config = dict(
    n_layer=8,
    d_model=256,
    n_experts=128,
    experts_per_token=8,
    d_expert=48,
    d_shared_expert=64,
    activation='geglu',
    moe_layers=[0, 2, 4, 6],
    router_score='sigmoid',
    normalize_top_k=True,
    routed_scale=1.0,
    balance_loss=0.00165,
    balance_bias=True,
    init_std_router=0.0136,
    lr_router=0.000743,
    n_head=2,
    n_kv_head=2,
    head_dim=128,
    vocab_size=8192,
    norm='rmsnorm',
    norm_place='peri',
    norm_eps=1e-06,
    positions='rope',
    rope_base=3530.0,
    rope_fraction=1.0,
    qk_norm=False,
    attn_scale=0.0884,
    tie_embeddings=True,
    parallel_block=False,
    extras=['capped logits'],
    init='uniform',
    init_std_qkv=0.0145,
    init_std_o=0.00363,
    init_std_up=0.0145,
    init_std_down=0.00363,
    optimizer='soap_variant',
    lr=0.00514,
    lr_mult_o=0.639,
    beta1=0.95,
    beta2=0.98,
    lr_head=0.0131,
    grad_clip=2.0,
    warmup_steps=200,
    schedule='wsd',
    decay_fraction=0.666,
    decay_shape='linear',
    final_lr_fraction=0.0,
    batch_tokens=[65536, 131072, 262144],
    seq_len=1024,
    doc_mask=False,
    train_tokens=809500000,
    steps=5800,
    dataset='wikipedia_en',
)
Below are experts of layer 2 (counted from 0) of a mixture-of-experts language model. Rows are named router (the router's row for the expert), gate (a neuron's input weights, with its number), up (a neuron's input weights, with its number), down (a neuron's output weights, with its number) and show model dimensions 0-255. Each number is 500 + 50 x the weight over its row's rms, rounded and kept within 0 to 999. Numbers have three digits each.
Before each expert's rows: a language model's description of what the expert responds to; "raises" lists some tokens whose logits its average output raises strongly, later layers aside. This comes from a sample of Wikipedia text that the model never trained on.

# expert 21
Description: Pronoun he and prefixes. Sentence-initial He or he, plus no, non, un and member, often in election and politics articles and LaTeX backslash text.
raises: "ali", "art", "els"
router:495512570500569469510411528582448547508479496478549450433499534439542507540499529594532510494570518454518582399588487457515444479531442492436538598495530429463495551492439538443413423530534523587568449518526427483476427444473460528464564574493414462491510523524453483554350543507509511440484540522516504527551550536408433365528477549467475369483506444428581412500511504455444536528406482439426545574525500417518507511546529518606424506538589435543492543536547454479536508463458568530463507557537476542595525522531529616457420398545525559484487505524375419532407547565410503529475520528524477453538447537427516471480391493551403449540488572552491498460443441512559486512477539525482484473520556565553476467477437486461473476433462455558533481506512473474552472496549517
gate0:525483490461522479544485538527435529507421447466542561641461588499435539558445547502434573556433462492528457433477524486531385416408399513483524562495502487508472499597506571433448467462459443486524494502570508504468492481564557374483524429557504521525466600480414455484500507508498545475498496491531493517443491571501431455447434527576456488532556462518570461524538489556497582579509547486514520557472513557459469571473556483513504473494471561455496523602486575465559489551494442604514473482528562473532552502478542527578435611465445569566391510549446474476524481470453512561527546515474518467510404520448532498498405486540399534582555649483574575494533500438543504548552587616533490597431530492565526532498541395438489561546549519437455497473481516529400590473538524
up0:433507477515483461442511500532494509523495438546508511529464422465461438469549430511480436419468500603559499476549394481476489484505491516498495361600466479445472447501524398426438439497609552479506606597500533451455564518466510567541457404521467514512480544582525576470387516500504454585556496484459522513527535468469479475579465405446449494487577455518491508363487507474516519515485500441556447571552438556533470501430517486503585441457482507521612433561489516382565508548559476428579543428477506514486518412590497476523419518669486511488408481610560540485538495560413525430429440518512487413575499470465562510503481526560440498473501457526536434564517485479559499538505510496477534527486482549489588510489517604503456477601466511482590543472515417480492509439498444
down0:534492493462486487455464468507449456473540497356545571499504571600569485522408479438469562559441507358472499541451565433429515502523492429437553579476583541453569474520550601533461559508480441579480461445478454473517502474557503456480552625513410509491417452382496441469593435460454476515517563553448450450439433509524463499457427533528529539548520607501527477583502509407437494438474563590502555448446443450484511498487464498486413437539454547558512563460552414505458460501477528540557570495459604463519519561470392522433516509498430518567577558454456514546495461429555491545516474519590507569424495489550515520456499517439525504538400497489507527500540510503512538485475579562465518483510546439453417572546462427438516540470574579459542466485517566589440446549461508
gate1:480489448548467554519423468567489569467586519463517502448506511493508518510414442463503532604420408542395551469545541515460566496501484526513499490590543477504414428450490635525541459591545477560598428592501467532432415452392563487516423549522430482609596477430479431509507496422537568470454543586513467521437421489508479506553510507521522562503500487511499471432521497589460582508417528443437498562496499428566579431507480532444485469498583467459566465461492524503546468417478400574468404553411461517563492516438406515452521480576389480479540555510545484631532545458462530572481501520450474403543507483494586538573559479474478505529441463507557508448593492482451496465419536476440532463516505449530531544524563473523566512465531558578458492554508486537477510555443488
up1:504390458504523498481456466462603436539497568421501571540471408446521534450541387519492475490502414456532530558500539464476610465502497534524480549483507514433453472537450439554466477491539595512544475455479578546547501444588471484494495411358510426525474412574469522526541579443493503383557385413452526476467485494564547396487451474498491470549537603368519459562517457473529514466506521508399458559524492422426506495515521496422482588498513546456487491537485448428501496431590465511483485463490512513520472463466508560512409537457459378499546430532472467522607489609473565498426514510470470565449467492541558555543494487531453567506506525440538477567557477557447589466489475409530448572539455505448578435463479408488472428502558515443473467558460471507559486512387503
down1:413581435444511507564523512545457492386516473500516439443475511522441514494512560466503502445495522501504470460436448508562484439522492493463497442452527453650535489560453481548533464543472512526501443529500575486466511569520491470481520522480533552471456527502451428588493503563540529532450473526495422484587445453467464550444540493461494636398495414562509535504541464437519406483452541446538406450411491614446527436406425547463498473532473441457458557516524521512551468439424544497460462489507514479394524471521551371485554439484547487525545504483483478554441473447526447471517413481486510460368600512535441388419610455468498487397459453590539615556502511474470486544492461517431426474513520484444437469542501494604403435441413559582503420489540502546468499455480567
gate2:523499537518489547508456547437433483456607429569393565506547482448469450522579490582437467468449517516533517487549480497530495543532489396509484561488498497505556459464511514534497532520486500460464494546513539537460540452495511541449616501521491434508515507569504571450493464459448470490432535526486495505561509533516472463550453538484502590498361499517469496490537451547478493473479504531546510555534459477471426598472496548497470430562459535501498523466513457358482475527518438505507513594481484382477503530415507536515502578516514466449487427524527521583503544534577457536390606426583465588481444499501486460480493577492520361565392589476432423484462454564416444440381453451444609510591473588494435465514423468461610427568357481416519483528515549444479497420487556
up2:466490513485541559535517496556401466570463511475537478533461563512489626540509505543502525472394553450459421512415513549535456537455478486522490497508436527485604552452508445515479489472421511555547474463569420420553559478554642421451560375529432442544554481438454501511538576397452532450525477452444510505529525496492446550439538458575508516435554473463550494536526408469454508577473535536486401622471569538482481514385493556439497425489506528484406467463464505552591525497480531493485459510487492489494529558444499490509466523510536432475610382608375481479530452439361538409504473548520508514476504626553507515481585445447648510412522524549514464502503521544533447391520535557439509508524491494516546533455550454474447520487511468518503524480493440536498472537464542
down2:432489502504483429441501456509591444407503479481530368455518449494509507370498499535547533413643503481470449576445451586579434485522491499527438483568459553495435501561406526597507536504577500403507546482376409502468473537515474409497607484485393530452569534520531506477458502436536555434481464507537452526550457487472515469503482519485587445501453619411515459509527477470495504471496474506502556448440475437500496485544413500552492516458503456548495436587487498556546536486472583547478503455449417574525572519601460515471511523462482479467491532467468409494470510524559543512558535511450618477583546557501474563512345427562451536465466449550526552487479504483549439602552523527580439478421524514515491467536526520531477558585575489531615545497508446495533458537470423
gate3:506458552528462461526453494522467547500397426498562522479548542441484515475535453496483527451385533498440547545507496433625455503490578522455546480582505539534531472434522564520561536528554436488495508439460381602449450448527474452413556531484472583472516502523417446476470520449508594502421421461471463517528458510590409484464510522597476443490535556522557537456518563613453507469540479569462520483514537435435431475505530411443534432485634428531490545493549525453561549447534603462482502550561576528476580538466517526525505421418533485596573415477510507493487474422463439417505510548425567461501464465487476429471469588662509541408489453537513502439508472426447464479527511544507525474502415527557501481571484500515443434494473455471507556509511411553450456552430598
up3:500545554509441450529482495502459563455502533487473507558501505535486497513527524463484346522488418473392441487546435442514495466495457543493508470529563508458460428411441583468508415551479475499458549483440486487515510553524427520479557549499497506455526484601579575497499535495649511529637517505532491523463531492530567531550553512476535496582493471468522521525417544547479567537420525406490409500559388514515609405466481489440502407484503509510488527422531484509454520544536515592434552443443466560625500498486520453453504441448476561512569553582384403496470476492460552487456504483448509437424413524506444555512473561549413546486428529506473530574463507466549543677501517466561573412524490514508413505429461492470577532479467517545518592550512417529601456497489467
down3:464498453565512540540457482533530472544534481589550446527481458516493546580500550450589558473515524485544469528437568556378498477514492479496433514482529441565565565577511456562528504494510542461434457600549557418465509496455455523561524368434532511630518515503534420418578463594526456491538521521535555511547476479548496408472358505515499450565461491529436545440526533518529414456608429555582535462460512602529503513523534441460483484465519536445439479519509467561618457525414499604535468478500478362427418516534426481479508601536479553484518494451525565559505544555489531524480484439442541457526518471506484525545518405403521487532476502404520502511536569542498550486408469500516531581520426456424513529362484530471522498524508505543514483529488606434460557498525612
gate4:487454450472470430463503468457453448495493436460517457398574542513512489567548499546428570501443591514519566532515390468561483433411461542476486544467436516492531514480473570472490497501483553574605486439463426439427509539563510499483484616545468500453484455511451404542525452456463433528577460496476580468584520518567436499500516557472546511562487544535498508450478474497440437518545482440561453639583515575540462494532474548557432565578553446349542547535493518432583551490498521496451460562554476465556473582473520498399450553504448540497600677461497433423421560534632485529432542464473421507513492513454462536437553515471459534554502478459482506520543447508397494608476497529483533548477420499453559447485561439499430477509511449485431472485512441501520551497510467
up4:466570564455512521489586468505504482489434554499601507439423458450491547511453465499532465492462489477490497396500475403506424529533504446432572441552423466391458444513515527660477514483443477517454506468494433471545521465582492454430458467542458543501475513496590439506477429478477445505470474559493517477488462461473517455580445460440515484564566511516552387497567503460404423517386484556478476506525457481524480486551496454643388528448530596465489521442543488579530531399461526574567600466508489543466522555533494511416504487498517568425436504479386519481403587479619460555542442514532540509491470419487540448533527452433513484535453458513436604513585494466540534515495497569463561531454564458480453500387433529516457445507436481463530476401525578460429472460440497
down4:469459601506510466524411505573481433444427514525515472524488574524389474587517590478559474523586527542522526519587548524496548519466581616499488449517547534452492462471545575495495488455619447482424542514477596526475487479512447386369572485597610445534489543502498505532487461579480464386495482466539513498531468523520520519585519468514574464517514487529428563531452496488501466525543569445417466422560482426545506559455420527414410551592416457523480508535533571531434454643404533498525509542464456541426509424530477521484540504459481414544501470506477469497619584491450553501485473546507570520462454537534507533575517476524538506460521531492505576541512538502498527547438599484546548474426508462525503482594471539408481559407535505483500572483438408452445554528569515
gate5:500598356533521536464535494445465558477502505460504563435489496589483537531501426456562339530467541487485570594528408472529460510569530550588528627517408451537490557523550462456437472503537480475549440461559499591437512550494480564544493527482482555445499517479500473533564459496530425517597441393463447489514550496546560468491503490559556449522496418474493444553503462531538523426477461500521501608604500463492478618521511605526469483444537461490558437575511478545503553569463444529514414556524533536541492502439559431496461516560503587461492500467483495595380544590399481502386489552581606545487420507493463513441463505530487479540569490498467510474497528503399430449502421488487480477494569525499508498430446629497479522473525576501556565505557491502506527484553422
up5:445605544453477432561451472550478510469443486514453496555485381493500507569511481469549418442480583425443514459471520435402539489490540585520462533546449467490478514540516536487495518552453513583579562482526542515522420482459515544546455481476526523574406497488382547503522459573523384634462462468599499566501425510503515576551552518424549509477441455463505458488450557522615505472546473477583477552514466595545472510445532496527448451538450498578555476438510445485447497377473487519483438546463466558435450529566573634537588508531566428532498475494442459525603481560583522502478546492434504557522477576506440612529482443521415467545467462498482524517432593591453525550467492479463554502437411534495551491442513469445583440532450459477507453487580543458507589451504489
down5:515461507487468567516505480533493548445425518516449432466465496505479540508467483548429387503466502506529567475501449431541505479570466434420397432509494506494473545420455577545488440480544538523521507469514521614536569531484555522562508513537568530428500489492513503435478426535500545523434575560552507598440543543440466549518512469502473454458523514497484447515513577485424500476631513541415472427486479591528503454459542428536497466490531512469486548349389497449454545447423438486478520488548498409537571466448405520485570561505600446426493604632548496455594474486475445498552501547427522485468502527497450521487518463427452480501474475510418499443511465403576555471527535532576335464441544474439546472481472479423497529399582561463484518436483451626455451565474530
gate6:574421564601527516395499545501520557435610581451548477599492495432448499452500514590464517454412496432493411469549537483559618500519464512465435619464511458486535420535467454428422454456589516540502513595476473521541514558501550467505398512484459489455552537514495566560499424519463501523466412508566497509441514548452527487476515461532361578489497529426487478474452468469528505545510516402540417473490483475482542446498469464551476529482432469599535432510500517557519485635540510474484492547533551546537620510445452564479439595534437517525519469490451493463507525578545499547468507564493515532496550409473503515409495430519519483545494533545531503590450466598469494554433400475477529466547461556660520593462398508530421476467518499516545494547531459450515450516500415
up6:360392537456428470521571505520520454445449458504536529428395468502462536511505509485521359536449422540528406551425509543474518524578527501456448487593424537522539490469501479561486547538536508475456436460546432570574549436434500452523468405605524545459488510534512503468560486578559621516484515527455500448514460524509450510556536449422547598436539514501538642492424480552475462537454557481496512513446476528570471470466554477491452541438589508509508475470516477391479477411393572568554509619502494523551502582560506601518548479461454514480442471501496414538491581503492461530524508532503497402493586494528527558423606543435545499512488493442420456585520458555532547491494460392466415572442492443603546553489492511500489546498520452495455503493474487541482528450462440
down6:527506529462459474433455458436478507542475612543503459552508443559552466532557514497404560522461588573467568528567492585518493559463443491499571495495476520514475369531521513438460403517445507529449407540374460474409545485495561526447571594456541410510467549388457481506499495439491531421525523540474469434537490441528526600427558445540470514563508581495472463536525482502560455536505568457492609447462443415432516527514480626521491489467454500410502587415442487482630512480576506495434598514545539512495497469599503465595427465478548464457478502511496592507504514540447546426508520592500429512492477469491548421456511469503421498438532427480572490501402542460481472481511567479425448470471564499389549453527560462464552458472501599570537510464554504477545511484522451
gate7:456518487407501545535496509531441490506561445440542490556486610376499456481556568533531514484574490497448430461489514505509542453491476438487581472456615509461552516518516614460460529494578547438582525463531507425465470515432448424533491551536463514549420468543402590544418555563499463521606371583450453438501578544463500521531542481531562460379551506529534494494473524507489585523520443417456504519471541540522497464483519417444537595468576497538514506503557547460516528534464477551524467411508486513529517395466463466464506492479388468445483418496507528524440398535500458481465517369519480533545501448456584586498484458528443477499445536520499564389524470567502542421557636443473510448558598571518453394533582471550480445520510515579456531536520453546488513520466466
up7:461413511528490528526592557486559497508522529479424505478501480541551531553535499497487575496565476469530406562475516541527514421485453442504399508475527543457570421474572553532480423544504483462536595470504464526574493579579472563520556478509587512493492533490377425528615496546519470499442415455540536470486484454525512476466568475519467480530514593430540468504526601541542543524543575495523431444424510584552495517504468470478519496487560444616474538495482510460515561482523374438489459512497478361475451554464425492480492531468464587427436512518400554438540454529412550693470447502502438474469554439499582466504573538455504453434543553457484608552535571499641468453562533449472508529521494535553588555542526492535464546441533563486467549485559496470503479522401463
down7:489485486470544562502514458505497490494518469516416566440548487535414566431554492464579380490490513474570499514495491406464555511500484589543583574533468560572489540513477584384458572521522527510508517524469429489479557533424444482551490442512487536503478481487561460384548566533368449585549520521409472502463484504603529618438482479560437487504480453445466552526442494495490513646456577482535480573493485458485503521483450449453535506563369532492584580481507378483482548538519525550470487431520550465495587501564529429564484472525492530552504582434630471555506500465455476416524558475432504586532548534456441534467524485531492553603515476525580490441502419457481452489441556556565454549542453463521542551477425526447629423536454513486524512481454445511497597509488547
gate8:503491512519458583518408467519480484481590453481462477524521463409447531568529495557423471445522540477609491494499557463540432518533540431477558568412507518534452440532615529423575500508506484584481565578519491600379453496481509515432529401432557520573466539451497459485439561481519409489508448508522540587580548568497428479490497474414527398465556501500481450496509494386402504480459575547469606499383518521391595551472466534599560528492494429561481570499514519520519506533484550472549436498569469482522499581498550488438485488521560542440536433510551542493449448589428488514447493531503490445593417476511490543517517473425500551463606550478517473438597502538442503485464487545439531507469482471556494577451563557532384502502451533567502492524513409459603550471532457
up8:596460454477514487588557509440485467476641480591458491501426562552414496386483499540524472555541458540540457544503446478521495459528499421510565506455453580513511477508479518563515479442479451434450498512459558564497545456472504497481461526498477457459568492450499522425499460520539543470499549592514431581512604506546593545618502698463456523548556456513398535505481478522475479513565433549575432502473621529520509560490466483440511491479467439515467466490472493391549461447499575557571531515490546392476474436448413527467517523459488481380450434499556572465516525558502581586549578474487492475520467412495483479496563552500553568553496505386449585577467465539482614477449483539502529421515507494540588457482463432536562460512516497381429525499531508467469485481506458
down8:465533512524479535494542494430549567488370508521488548524562422532541494455534519481520515437465536489458539420509541453393543495529492508435442562465491473505386527525525444446506428457466509535531474456542478439443316488534466521569537411599551495513467533625501485509480514567417523432483453494500518419516438477494368476398480408547476496450527576480580580497461476475530578415490582555462604419548487524467525529497500424526565470498548477593574512590489505521507474580529409441476486469480435465541548525529435455464462430489541504573529491481469485504489525518504401501443405524553468513488563453514526446510450548497429426503493484558582365456586524434559384554535520483447444515478487510517555508454534616532465523515502493586538497533519553500516465449425544
gate9:497593512497480465520499489525590493571517463492491478531494513393534529466457511510451514442516560426588595548406496489460520457511476451393451472462542548425510553461469419477487481477493509527558581494509467545503400508548454536488486462414506564510468409551525491594460577455499513474535505530591433564521487556542515423520543476408619529429521491500492427537533576482422484462485496417364484459513489523385504505446461570460582497509550463401488546421461519473493510506540520417519476463542540541551518562517444547439510435525561457511443430558478566520423479564518499474558520515586493447518456541462555463464452460454400581600505502442506562482370520520494421485483549472565506550430601520505399587510456482524474518512485507532347433422486448422530424509516455
up9:547489513535536481560455542454461440550535432477423523513524459448539507478457536481493366509612631457536505535523463485519495546509513457562405520481544436604507463526550427533452476542549441527573411500470576481556357483463439548434494458471564509371428433572525527519492623536543522454498581473475492428546556501565446500506474428520483494395476548487498453498527503480450508466511436474492535472481463528459482499502502491513520502458586401455437526433455634392554509409458489529499504548523452516375478557468498458486438499530477470504501527561426528402536463586440510531464535470498484488507493521542442475413464448403472439532500468539535513531408472467568479570542595544536462490482581461464546546513501538537555517511467537494329538487453569603516453546524474
down9:558435505552489518436447513577468609479527530525545499477603450540492453463457508467544509465539503412488537458485510466501427549516631546494614516447584436478537538451500559544492506518471455483470526515538462589552542461513537571616524488470572470517528557432477489493565490427494490557565416470500494510454559484565532460536580526563425572428502534483448508567421489505557530527498523518496506509549507495448506507567505528523431530482488499507557436507538467413443465552536476525463532501458503477549470546473575487499479465505460548575554548545509503528527515489539563406653534479481449546464536505441508532458533594566584506503502557585481440507577609650504574492562586390494530400507561459485453468477629538520476522561473499443579474565577394580569516384472572
gate10:459483495511549510487448533535435465486509520425464496483570562412631521505534506521585483476452514523464472398476543456386525399455463543426529545524476471437571490563436459477530516552554517538555487548556534481476544565498482394392516553607528578543520459480454487465376555535551451378504614593511578512536569532468377421401511484519463473434545532544479547491509497496514463485424527440471461583480447478459489370476559537650466463543500488448491443424486525609496475497459533508530533497506529550570481448500593531530403497561537486537542602515453489566450539518494526512496491498490491481523415524523417494448527498450460408487420509539512470557489488524529469499402520576540450516528477443535527471513469418571453472474459456497604542436448454494544469505550442
up10:449524455511433517454609410513475515481553505582491391542519526535521519515518419483536479458468551541537474555501511415469603494459495599413438507440557533521452417459526463489468526497505624534523543407569479423502458553485520399486523468459522547508496598571455493463493510497546534469530483503500516389508477447440530430574534442523427574406472484485521455419487504439466489408598534458529532597491521472512499442476521548487473485574466560516592500469508505503436484506492473496437484535594444469466524415570533447482490619455467486478448522564513489439501495488540495425454509533475537536471482364406473482525650511566467537504465577486565545499488434489540453454443448460497518534526504450490611473550463458463516540453472436662513489475501415382611454449521538
down10:478453527510514551541406561539459424499467471411479544467527466463501427411467617481443492574512579535518504427571451563455422481509503497574521531608468370512482515572497572540505548544479560469473448545471504509502495489490420590458414574534498403394441453482556475550502443584461548475443479532531446500530539512472505493535530505499550410579505463528438507484451529448488528571521537476470492513453499522478545514616553485521583492553448458482493498553484421589579509506461605520545448542557436524503507494516572532619488484522534452444565584538510459571451492477480561516535489478500532512541477597560429555557446519508628477660503494545408470591459525447485477555455559536397503497570545479517442484508446545599494523535489467447556538529418439518422542527461566
gate11:454440479541475442521497459487448577448527535546407528487475574455519531457458469474526481561541426562481483561514564485480407521532504527559512572530601439443497529481498483635437475565511487477558504555465468398553446531511444416483588489432534512452501525422441468518397480476532483515506555479619512487550517411563452402498538437490440391616424527475452486470623540499511583568435511468349589468498495433490523422601531479560501552442474551505505585621451493505483513452500435528544534623466446527426492511548514469541431460492522539472507578555541462503528501468493499556509540589478416472468560381511459443494489536461531511489495500530498434450492479504498488498521546461484446557517419550496571451499529497468455493458546426453537570630462508539581537529482534
up11:534478446538480480480417440453405447509413512521540581470467460525479556547562526453537469505479454466556478446594642500486440606494527451475489368511457427422501467499541530431466538537405477499544518515443486584546560516450442546500463555553475597504556515562600525531486427541515477480474496521492478435529454570411387549440492541493559519386585590507448524479422534506494506516519485519533575468508443496518584476446551495571472527505534569349536432502474535515420515444567459578544512529468481530545481514480576529511536494514527507494513535519510522495417478389482421478467441400426540496526451421487527505584525533523475501459400516385540430438548502525497430503464461557539488423555548493527507490503461461530522441459421524489540353469424574504516467547513417
down11:429532516548487595581594589480498556442491527396477463509564545459485533473532552477515431428533483541486510478454466456529472402405490499434481571468569491493434535516524447535411575452554476541488437461488470541495538528496548440447520447514485531540386553431531436551465569483586549511469469397561509516443547552584611494621500572485425516561491441542574559526602521522530464473517542464501502580469472521514438449577453479479501531531500476636491412495526541560586464528591549435551514593515488437457429470519514520430483506470547459551510469545566494522561522585460557495496529499554515475470459578466478543408548516542544558591438500568527536565459468501570498460469469495442528529474442526460484600503451555480521489543467455549440592465460514464508519391585629
gate12:555539501442480468445466497485481503595433505564504449441516468427538620528460514499442454449554555481467504462497469522473458488443508522460518615477457425537467543540386439463538470509542557544517501492549528542592491497530549436551466472559472596396546509473532427390568470534526518462579588490403492448589485443465474398411551449471471531572526441509533499576528497509526506487498463574442477541532489539522465506424526550598462448405525395503454493520585512541486503399434604396586617460476511563548575443513527464491499530508565592495459500541494493479475517553505607505506481475475434500487540549589428531556460562547506443502495506492563495441400541485440436459507538504510422544618540478549498537558541434590523486445490576430494452468473523511547479393455494
up12:406418537457492467544441550384505486438437550550517560493498546479565436505496474516564440538468442498448469470487487534573437532463522371517505476519428514509535473527491522476561484480386601596518562591583438494441538445502434487432587518457437415557548537464552538562540588482396488396538514553557522575512508551485492545516481527580474487407523441469521561545529535599466538522548404468421437478571420511489539489502473436519405484507416487534528560473465464517462513545604510598402515444520480516534510499499411612455518579495462466532465559473530524549454499600467560423531524572510563460465538500438467475502529416538442476446463490496625506446455527522545584512476549461547400538512407454493516508582516524462505469496498562487435471507526428479470452501511558
down12:490644390543492547598510418531487539490520570553445424443467511518476604505525488450515571522430562514454510484474550508449495518512541570493476469550603416473482480519556439446418579432468507467442556424464490573506445559534483471527477456506488599485497530518453505538527479505463405487599476504458450548514520512550395479493503460505640522587524531515576482507530546513483364517486513516628515534453570508554504485593513475497560479508566489515481498481477493422526402535425468542530471494529480513503459565467508452501504444562476556430563415440388508378479420481538474509382578447509415499543437507464518484485465492466536540528460584446533485533535496519493465489535427570490516476406582517507488618394446504511464577461494443516510550511508648554455495502478475
gate13:586506512472573434421436475467455572493504488541569369504489521470476463526439581539478567478538565469523553535506481467533523483534527580533548488556457472481567474478391586506481477504551503491542535559545491593534429519500498486482580529393457445494545491547369479447477448449457598511524498461484442554547569534515540559542518521469475451500496398532549503550514447542508589428415444470466518412526499541488507444494492432470502553349497519575467511430480524546419498554553473473483477533455480571526495420543492599468446409507516562484494564419408505510504617553515586543439503546455506505399479574506512467583482467507438532463474515493435605493448464576494431526609487574547467594563522423459508461495473530491592511410537429558533471463455373515527472494481513
up13:497475458562509552441480412507570506519534568536459491579448564511560467509568467473592546494483418550579538516501530491555502575488586505453505435416516488517434525558431381557518483396535519508412413577481572569467455435512440520520488529490447468552537443377566391495474516499565539589477499537459459562528505377535494476507587475511622505602474552542520485443448543415514380461568577470406392509393468546522520528485465460480528609498520613552515522491494568475494598589491547524564515478502515527485428527496471438447473533579536441504555545506509513475535454478477422472508472480494478494513586420512598474543534509468516514497577511448548497522571490456582467485519517479462434461460482520540564537561512482550522505521492455629500523525452505587510557487536427
down13:521500427421527572449459596498510516516436492507548592484461414548475446392483532494470520560488491385500519457497502518513588470437391481449438502561522483509514443431527528471496532456463411521515493431504539447464461457497568477533472411479470550373490544637464514470536538572447459476485463464483528469463452596505543504541482594538404426538477537528474488513577491586544542529509498538632555577485503506471409507427493551497458431525467553499461474518549532519501419513489506445493476537562517515521558596562492510606536443401462572472452465514525541493401593489445574526526523485512431640482473554487419465532527429555611499561469444527539433532403478580469483492524428528426536454527479447483551525597460524530486509446411465452459502477520509423548520526453597
gate14:523545556466540494495501433548543444498484492462555487522485526484515453438382566362543551473491571488494584375552541450503528483469455470507460551580570433397627414506442476469566432543544481498494545573557490519488546498468495458513525564490508543512502615432515449557424458482532456536539425519577554529568529558511476499520503596522456511502533511421535565452557567447530474508443556436495501479544460529536536464365532540529483489542540407461563492467492498458501478511502541534384538517435561476517489501529517541486454440465565491483579539494459515479507509515514487522623612544480437416500521494499549481462463455482397540511435502523492479392430561455553591560377518471527520440562547575565515472568561414492490633514608545552456476493496530527502506455434594
up14:534437530406509438493522439477415518526375490623507508617465489583472501546542462530459451551471466510514474465509415549514481452501462485420541403477528465448520517415541501511447477506593407535507498524523460569526454518445525465495538524613488433467471507456452484553544425514448423501554567439510526510510517514614519483454454521511532465536525412406551560513433433506549471394469493394457409540574485457487469513394503597516483412473492490510536481522465536582486499536479507432563564536552598514485414474499487518509481432544545476555554454514560499417574487490489463564453487481388539415444622545498477622467554466519438518499530456507437451513500395507613546524490442441547423458525578494528491427429494460461601546456485542527555437525514531542501487461448495
down14:507533529546491505493523558471530485414589536451568453463528538410498532529535535502515476460533489496458424533522534512537602498470581493511541529436482570547502549529584466487479567538471685370481537455483548549429555478521439409486489566477534474393539476429467623535544526527575604525517579467475424446496509582490461535562473398431420553468504600545471486465501478532483574580553502540572456425497566468513601534515575424483493484534451515480473515481541505521633506420553481503502447445506474643533525472561509533536510618432558504568470419503363531582437489603550403476453539473531532581433441477513510473476549526506510512499502528518557476551442472495433485453519477551444551525495456488466573486505481534528421459465482509446526487483513500517550511487550550
gate15:449480499539449470479514471518532525506418415446509500503536543505497596453498493540518520482484542495527432540414435397523464556562520504520485492578432462503528465568527466406471428505505606551427469429447469491549521430626491433548450443495475514591493539480498425561423511520524567557538511439516470412508465484388442523445484592427543358478512522488517556504413465514449522442465571546495424481509584494506443479491467589497583469582380444461518504563496515521530449553476482489450489522488519553536553577579552479634562408520394541548503378407557484438482518577427458496467562482499530447544492587392521548445497505539473524586501499474562480529520461553452441509509589540469492480528457483472470476580479537532553512493584534570598436520477520477501506439429487
up15:442448560543421553438442478510588473547487526523576457483463501487533602559500512517511485540502418516482485486469546511390554544526450446410533507365416531515435553575494519379454478554501477500457447459520579538509523491521491478491496534434480489486505492466633429588476497426510512415484583472501424507480503490497469514547586489583473542525526517592496458533455466509485534513412404408532442514500562443611517554511446432464371449469495450471551468467461521521528543520488432442490485491490514488469458439525511495483596350503507546529531491446515473461578369480607463475464576494504432476658507582483604507462508497506516534482493457535568492551543477462470378538461439557463478504524429494564566492501523522618520496481491551438473547451529556572524557507510440
down15:496480562417530423597568596490541477425529557545501543439468570507526426541395535453425551540435476464464414517523422526554484456466476503482542459593549484385410471515526505537471456490495550461479503499454562493474519550444481442464530454639526476480455440486405519442547431511525467576496389472509512522537497513543499561450508503481516452430431481522478455479551536511497426454494570521434520592452387497565450523484513551555469550455492587424498452483474501491587425488490515449547497470535477382565522545538545570483477504428494503414462501643506498481448536540468421465480445482526622550475536396511439577502417490438513432582475470546491486468591495540513525479541438429513536515451525427477482508372535449416586506435536449549446410499452576488490483496490499
gate16:472396523528443468459502489507523475545462421492496498385494560515539464477470506510489593507538416563481506490606666454586553468536504497550515522576495462523465442499530459512556390495619531498498506475493514425487483480578486700440581534546448423540461507487503468588411560442494503412444529473464454501506532450473437518444449483563510469524553447453512551551562574392340586555511483431500510505471598472599501457656437540539469532581560456513570504430492467518481468530533526560542520464485459506511485545435501447497425475499460576542467546530468546497445431565528522598467562545529398507489536545494473465562456450528480478485476484580529471490555461448471464521501481472454496528525550532564553546462494535522491495515484453486544458514479422521560397464504479
up16:542456491478577476525447500494582541561497550491483498528517448499470468501495562505577542488443561443552521595566423527495448533485485526534494503437488545522485470437513507570483607454427584542472498520524524539493485562530419368582552477544499574519493542568509504445533469567556446599584374508492565502540536463524519444592516460495521595534559535608482508471501445492563494443470530516501509514454561558494526418410478470354555441431430568509545487449516466563439522441473543496593454478537507478465533473519422498541448553550509543571410562456543569468471503434458580437435567504507429446555515426520552414493530564421505566408581452564440500486573455459486576570482537485431412525493403438530585488486506548449541468549501510510498533581439498398566498466469519
down16:618417482489417554542471456507488530450561502429501485470548549597529530521597462388468546490501483576554419456519544513505554490528473460360441538561601498532509442539458455469465477571494459421581457509417449581534525518484434615487500472573501497541465482483506536445480496500569596482418499547521479464540452436394516488665412508501536359523494524521461529482497475586461465526510514484506469449453556502577508487508490410497489508563555468503541539509514495470567427439455528521501520486483423430513523448515538436498451512484431574532481493601411484519541446493466536549538504369566503472444552529500485424523397497480448425538518554521465521462417444463520500453540588446477463505450444530478552548516431572586449496403469430551538551460442502557513538460535426